Weights of a small mixture-of-experts language model, trained from scratch on English Wikipedia: 13.5M parameters, 6 picks a token.
Below are experts of layer 5 (counted from 0) of a mixture-of-experts language model. Rows are named router (the router's row for the expert), down (a neuron's output weights, with its number) and show model dimensions 96-127. Each number is 500 + 40 x the weight over its row's rms, rounded and kept within 0 to 999. Numbers have three digits each.
After each expert's rows: "raises" lists some tokens whose logits its average output raises strongly, later layers aside. This comes from a sample of Wikipedia text that the model never trained on.

# expert 0
router:504469441512538460491530547403519537533539526490511470494501436563448500516566492545518527468532
down16:450505479541488545514529477486415446519463477524494448453497526522560504503457526519508491464449
down17:433539436466420457453602521510465459520482508546516474521533515508460545517503459531471510477497
down18:433487479461379556435466476531550528542476525506430496525523575497530487533512491472517509516479
down19:513472568502507457517522537448449539562528560510492436447461555499484512489503559503463539402501
down20:488451577461563498564477535594555540576566502484547587535522568510543460495540533440515487520472
down21:484517518434572535582446539491490456500522453466411462587485457463548526529523558601575550505526
down22:510530497543525476497555538543429405539546543526472497527529558475461530491553519523529500512452
down23:557512511525549456505484518482543533522492466422473427542528533480484444565517547481434505475558
down24:461541485561489532555485468473485478396534503564521462505488527534516507454513463551527436532566
down25:560509490468566555476529526490509538447456490554593512578568548438494510554505433552468467548522
down26:529451532479434495521509500459427510457532504450565485416587557517470486509437448500389516461543
down27:489564520512454475457508519468470489485431489461539490522485439527452505551505422425453539524485
raises: " ", "S", "-", "N", "\n"

# expert 34
router:470503509390438522463452582483492485525533528490537507414444495473546507533490474588514550481471
down16:475517516589532529485472498525581526533523502517520494580544449559486468556457453550522466441496
down17:460525478541568522521464496477500491527545460477451485464524493509477517460448524544516564490510
down18:561489493468517540489482534447488496537460513474545509484518470544457516594430473501461428539449
down19:411483519503465521460560478537582495516466528505526516461520482528449417544514467495533474436614
down20:550499451482498516424538512534413510466487587546468511529512501471567457426511495488480506569508
down21:491474504515550502413567494433503494438520507524469503484504453491485490454502471479514491564514
down22:501476482409544484540499533535494497548488465511493515454514483524591514487481507542556458539473
down23:467523457467484459472460479455553566508520485507571545452503471490535488452485549475506505548484
down24:514457486569473467466556518502419533462529542488445464511446513520500514495543407463503541565524
down25:545574425490556433540430493564468489545487499478507467439421490519591404506481544477486425454502
down26:531492544502526456494467478448498470479480502483520474463527523472538523545485514449453465542518
down27:489452461461497506464464453497505490457453456533529534595521469498458499489495582488522494455512
raises: "t", "st", "ist", "c", "d"

# expert 15
router:562496499411502459525533542467530493577414488453543539482544563504477464520454477530477550495502
down10:476518525560511463435549472570576456427489483545559537555551457486500562532495521528480548511483
down11:515475473500570493449569460495499432498572515466406506534538587454452507528479601515464508529494
down12:500501509507534543473544518525534532489575472567428558448536465448554479539560553501547520503520
down13:501474532519468511486486488493483514485481511521547487454519434506559489471465602500527512485480
down14:450435499547473460459482461467467471422450450471502464454467547556515452507527525524526482561498
down15:526568447503525469489492566445542552506490558479520525496409529516552422479446481561511510554521
down16:522469505412463461506528440514567528475434521472487450441510481441576504527536500488556543487446
down17:524456482466539503571479495468524523507544548488465464529516491457476497485380511514545526479471
down18:544517462445583484489488470529445543534486520481420432502497476489449531501485467553499579553544
down19:479504486513482445535487414533515604576566505463430507543502547444512543457486522497590502497566
down20:503512551532407463525554467504473477492471530440557465473457443428519520516540461439493530507504
down21:485508549456505492584513541542464579478466520487412491536546494470461477499440521479534511517529
raises: "ors", "able", "ts", " "

# expert 36
router:485454534499523457498445559561441534442486551527512499476570505544509459521469524474419514453490
down0:490492533531533575469552567486489477491457498469435473569580530460554551537475444494461534485413
down1:528531467502510442553532503526506432525546495425480493588504480408494525558464449469452477516538
down2:496419445425548447489477528511502508489509459511601476431507500498528523536480591484457447431460
down3:493523552531472463504506474560536471531506433539573492441481529524477498502441525439480513512502
down4:591522486458541495549420532409481483517528506510521451499476524495469540513476480479461557485482
down5:495453528507459469528460477484463443542415454551509526519460523506456487487463364501486500548523
down6:487480535521524457474546531529510534450508480486533526512483490521542469515461580508450536521536
down7:486457542507528469532528545540483511439559491585539479435470478493543442470501534504448517528503
down8:453510508486486539473551459449485546531516531449469450490543441521504499508481566446516498466467
down9:523520496548461488574444543511513549523532431443469490484435504508438441567535523417474497486453
down10:383520474464475518506491476487481483520458548475505519496563499459546520552525467477525510478469
down11:506482421517467548514476423562468508440497524453554546507439492499540508464468450582571538463539
raises: "w", "in", "h", "d", "he"

# expert 14
router:550460412472556536486471483471527469530538537501524558438508486468557526457502506516537436503551
down10:478540506559487481569523496418470490504517483499472554547445479540483527521515448512532464484471
down11:472488521562498497473478524524451464536491469568399540457541479457507471437522452474483515597488
down12:498546465505505467533589476501516529565475541440512485495495523484474523477564537502545531505460
down13:423496462452500505458537475556473531484556545593495483543557453507489486503468472449477485531505
down14:505509490548534485443451464534483540437488521484462558484593543480475437479443497511521510518489
down15:465498554456571479504504530413571443464500443516540536534480533428497488549477502438494432506515
down16:481526520447474564518492492523516496471433516551481464523448453554519465559540512512459537445537
down17:525477506554521550529511547473457506486562491503578497477556604475476407568480494571504488527533
down18:487532539494466540501477461520577465504520511500469573500511455493523494444525559541511519450508
down19:513470452497538497497501538513511476497469534498470577475499491498573545530547431504511481465486
down20:499443473494490554556423519462452391468465531468516435488547484437500514564415516509469459464482
down21:523565524565545500486510622438473532476450569469492485485522451517467505501484528478537503569522
raises: "on", "h", "d", "el"

# expert 8
router:498491530524540539486468511473483462484511420513498516558583541513522504512548522553577495480495
down0:546443480515575521501460454482487531488506481485522507535578526562462456446461542495522433460498
down1:521465548516509460468465480470469508475494463588484470465443549563534413492516467492535530514488
down2:523545523471499461521459573430554516507461457540471532464513625466463497575503518504450506479470
down3:482479548522521457492506481536423411462508440515439501470512524538542508469550520528509529474447
down4:414472462530530507524455472457474458538466564496528489548556561517536527560510499519471515476530
down5:484533526574529456462541482565487546512576496448515396460480508478484532537552571499470515466523
down6:571519523469540473451525469472518424482518455396495467488525441422568471507489503521485543503513
down7:477465553639469557483496538518454461486493522512507481498521579525531506521551476497498496440444
down8:451490476550496479487527517571498550449510484492500536456483522500570536501506458436483495524414
down9:464431505570521508446502509489523519606499495512474548437489522534564553511434560535433509496516
down10:428478473477539574516481387541490577476503516545516437537574515529463421538454489505536504430522
down11:552544538480572443475443457492447519503568488541523475504464404483538465576480465477469439474548
raises: "\n", " a", " the"

# expert 26
router:479489482511429527533523505505527513538452494453510465542571579482475442449518580500451526445534
down0:461496555507464533482511559521502513515458544572567484472487514491439487520551501466466528493525
down1:491546473569441564495486480542496491457554545457539472490419458481445501479506548495486444376529
down2:445540436511553519553483483502481501489410505467501532485514520489556524498437600530529467475455
down3:510553541502522429462529498455513531558470527579524483503480463479594527497521465508496479509455
down4:446444522556507505395535519460540550474498523522498532537528456495580482492542497472471492529510
down5:525554509614514498522459584519475586450480620604453477465535518468543478499484497490510564484492
down6:461506524496512451519498426489471536488481552502521418439478508517507511481465500501505488506474
down7:474487465498567542475480485487514526508490544522481492479433510557431572454488490501492475540512
down8:598528474543468444529527475435552522495603459458491500531502531477455510512496503474456417568521
down9:492498372426501475503518488493477519430547473474544486553619479506475468470503571454505529447530
down10:577482417440502488536504521543498468488497517463486503519475493491543525456487442447493491457420
down11:488501502509512539423577526595458538537522547458403559514471442531482553472446480524502461524403
raises: "ing", "-", "y", "on", "ers", "ings"

# expert 51
router:512438515465518480481511505508476487507435486503520476414496512570516451565525519478468429478450
down10:462514479531485551550543473527478431452484526452463556496555534440579546561465429507547504597468
down11:539461521435489531505449572454562491464507613491402486448548462468592562548483509525484495507515
down12:509529539577460527581501462537522515505480467430526542426543561453471490538471458459436481538456
down13:431516418528459578503460522551547547544526468502538514486442469498508501410487448496482425521526
down14:468552475565543505517414489484566530415588508474413489499425512473434570525507435548534461530476
down15:484516451478519421502555517523518491492436518433546508536571465557498458543485509454519436454545
down16:451489464528578526496469444515421510518434491477430443509565510489472442505476472563499556545513
down17:475517478516412490475512517516423511421524548427552469531434461528512455475482534530501508481502
down18:506436488481456526481517547500504597502515564483457550529560452476509529461465503558488486523547
down19:483491454506520499509495556507492420475503510485467482554499520450432505538528508552532571479490
down20:516510529395462491504514486505584510514412523523540463501529456576500501509474562488497477504418
down21:485453473505493465463507525516465522476462474509480433478586442415431564483424521459517521504458
raises: " =", "-", " and", ".", ",", " "

# expert 50
router:469543498562508471473508484525494495508493461497511531485504593522512506507518424477507542525512
down10:450514494474459487458486590527486499459427492540471487369533443476543439486523498507530507550416
down11:520515444520471478540448461510613532492468492518526507499532492448564548487504533490499522425547
down12:491531518565565525585523487471458508503517583509437449540485419482441548576370503545423524482508
down13:537492486575412481422466430493519516544458559439446444473555498497498470483490559487526572520572
down14:472477425532498510503570468517438492464536424489500499537397478515501549465504497541558456558527
down15:470515530543517512424513541471466624493523478459489487547529530456559443493498508514494466504500
down16:545517447398510595482518490505475461408483530448498541521600441492476460469451545498502455481487
down17:536486406490486483523398550487435570490471530447524445426646567469513517534450490521516520475479
down18:460494537455553461495482449540553551529591535477473557497462474476528507480521500498519486484444
down19:554498503553464508447496519489500535539478498443581468563455453523480477437481478546450525491530
down20:452474518574525513527514523518506367479545536503521548518532467477510565519516533501516490453543
down21:466507465514497468527450436539489515588483455528509494476526469471502551547477486480477420404453
raises: " ", "\n", "1"

# expert 41
router:586502570457464545518510450475500503494513531524517567448527573554466425533551512603501509545465
down6:531496480487494540532558551505443509479470543446523467521511598464550477479518525474432489449567
down7:457490444532432490487501488507473459451415508600487522480515536493458551552521499550524581484554
down8:534470576496471595486485482505473501521543505510586538540493552532525526543470518474513538429504
down9:560397411533505522490511464483426512503529526497565496488528475501515573459484530501547470527491
down10:562448501515570502445537472443476495571463522527560508467533555535478529446484514499542486494532
down11:465531533519538526580490510487501423503516482455500470546541530497479466549435558486514457494499
down12:506532516451489482539537551439554510462424520514500540485477550510483548486513553613540448507531
down13:412480459493483471524502502477470481454542532392520464471500475465557474520410491510505455518486
down14:517522502484471497418514513453472447551551528452504584519478475601499507484465446457469499455478
down15:450507452441482480531528590558532486489524494490480514560547511484454374570496447503462466503518
down16:503531520538566458520550589463514537505506560486532557499541512460516447486542526487485525514457
down17:456466539504524504472567442437474523458567511453498473506504519560490513484564532478507517540506
raises: "ing", "ery", "anda"

# expert 2
router:538428487492479499528524517481487501503576484471456511495502526470467564487449490526443442518586
down0:504483478513518487489499545395530501560527577482545472498452478496454573495471543503472419501465
down1:478485539548543556473525465506526489458462512548465544524544561488542441468550472522519474488511
down2:492474520511536504500500506421534490512580491412492515525496470523507461511458457511471459495525
down3:475472536512504486489459502456515514472476533470506480491475447526479504489466511534454504539525
down4:515489484417604494485483459472536544484487515506527418505505520494417498382473562516491469469528
down5:507506551506483571607536537507474452438458549511551464506442464510430472557451460476418558555487
down6:500528518453478430498518489521513517449508517416536493472515569555509481522511516522436443460497
down7:469473515473450511495468460484534463454511485469495445458517466478546565455473585434472437523470
down8:548535507508565476536474524425509476534512557488469532584442449496506456551536472516577514497494
down9:518532460538532536463528443568449501484528489539473535504479464483501520584469464514473548504539
down10:512507486534547496494454459556519452488502471498475527535483435474543484497447570539532464544480
down11:507478439489534432443484469542523442430534478567429541548519471536470479527486485452476524426518
raises: "d", "per", "t", "lo"

# expert 46
router:468472539487483533509422518466489480478557528482501460537444531563503484560441517518514466448483
down10:476486471464464480539461455497542496467506544519460482505408489536509540402462424465485514593481
down11:527491529501415466492541497494448551466475557563566566505406464497445526560508551583439528471556
down12:508517492445506552534459495536569440472459524445476457464519481467447443456459562483498436479550
down13:482504468525446529519519490553437497471516512557408573542531509491468477506557473479487531524464
down14:520491534507444489537505545492466446533446447469536495412593542504485487474498569546496487405490
down15:531441506475544577446518555466560536538448512583561507547478445523552520418502452476510439496461
down16:542502440456478486536542567495493541553491463454458467561569505503512531548523469493530504491489
down17:565549515530544438485604536468449516519534537466572456500500503512468520509526574509503499495487
down18:562469500463509521512446470525496449535541536499594514502452455490460504555472453497459425551465
down19:448507443517449458494459516464550579564542502410482453466396539486511604497487542493499490485485
down20:480518417492467521572489487467511469477454522415549484457492457479490522568425476536532456449461
down21:470465494500481516474511446479473465510484531585539555491512488447482495434479571439537458467527
raises: "in", "-", "ing", "i"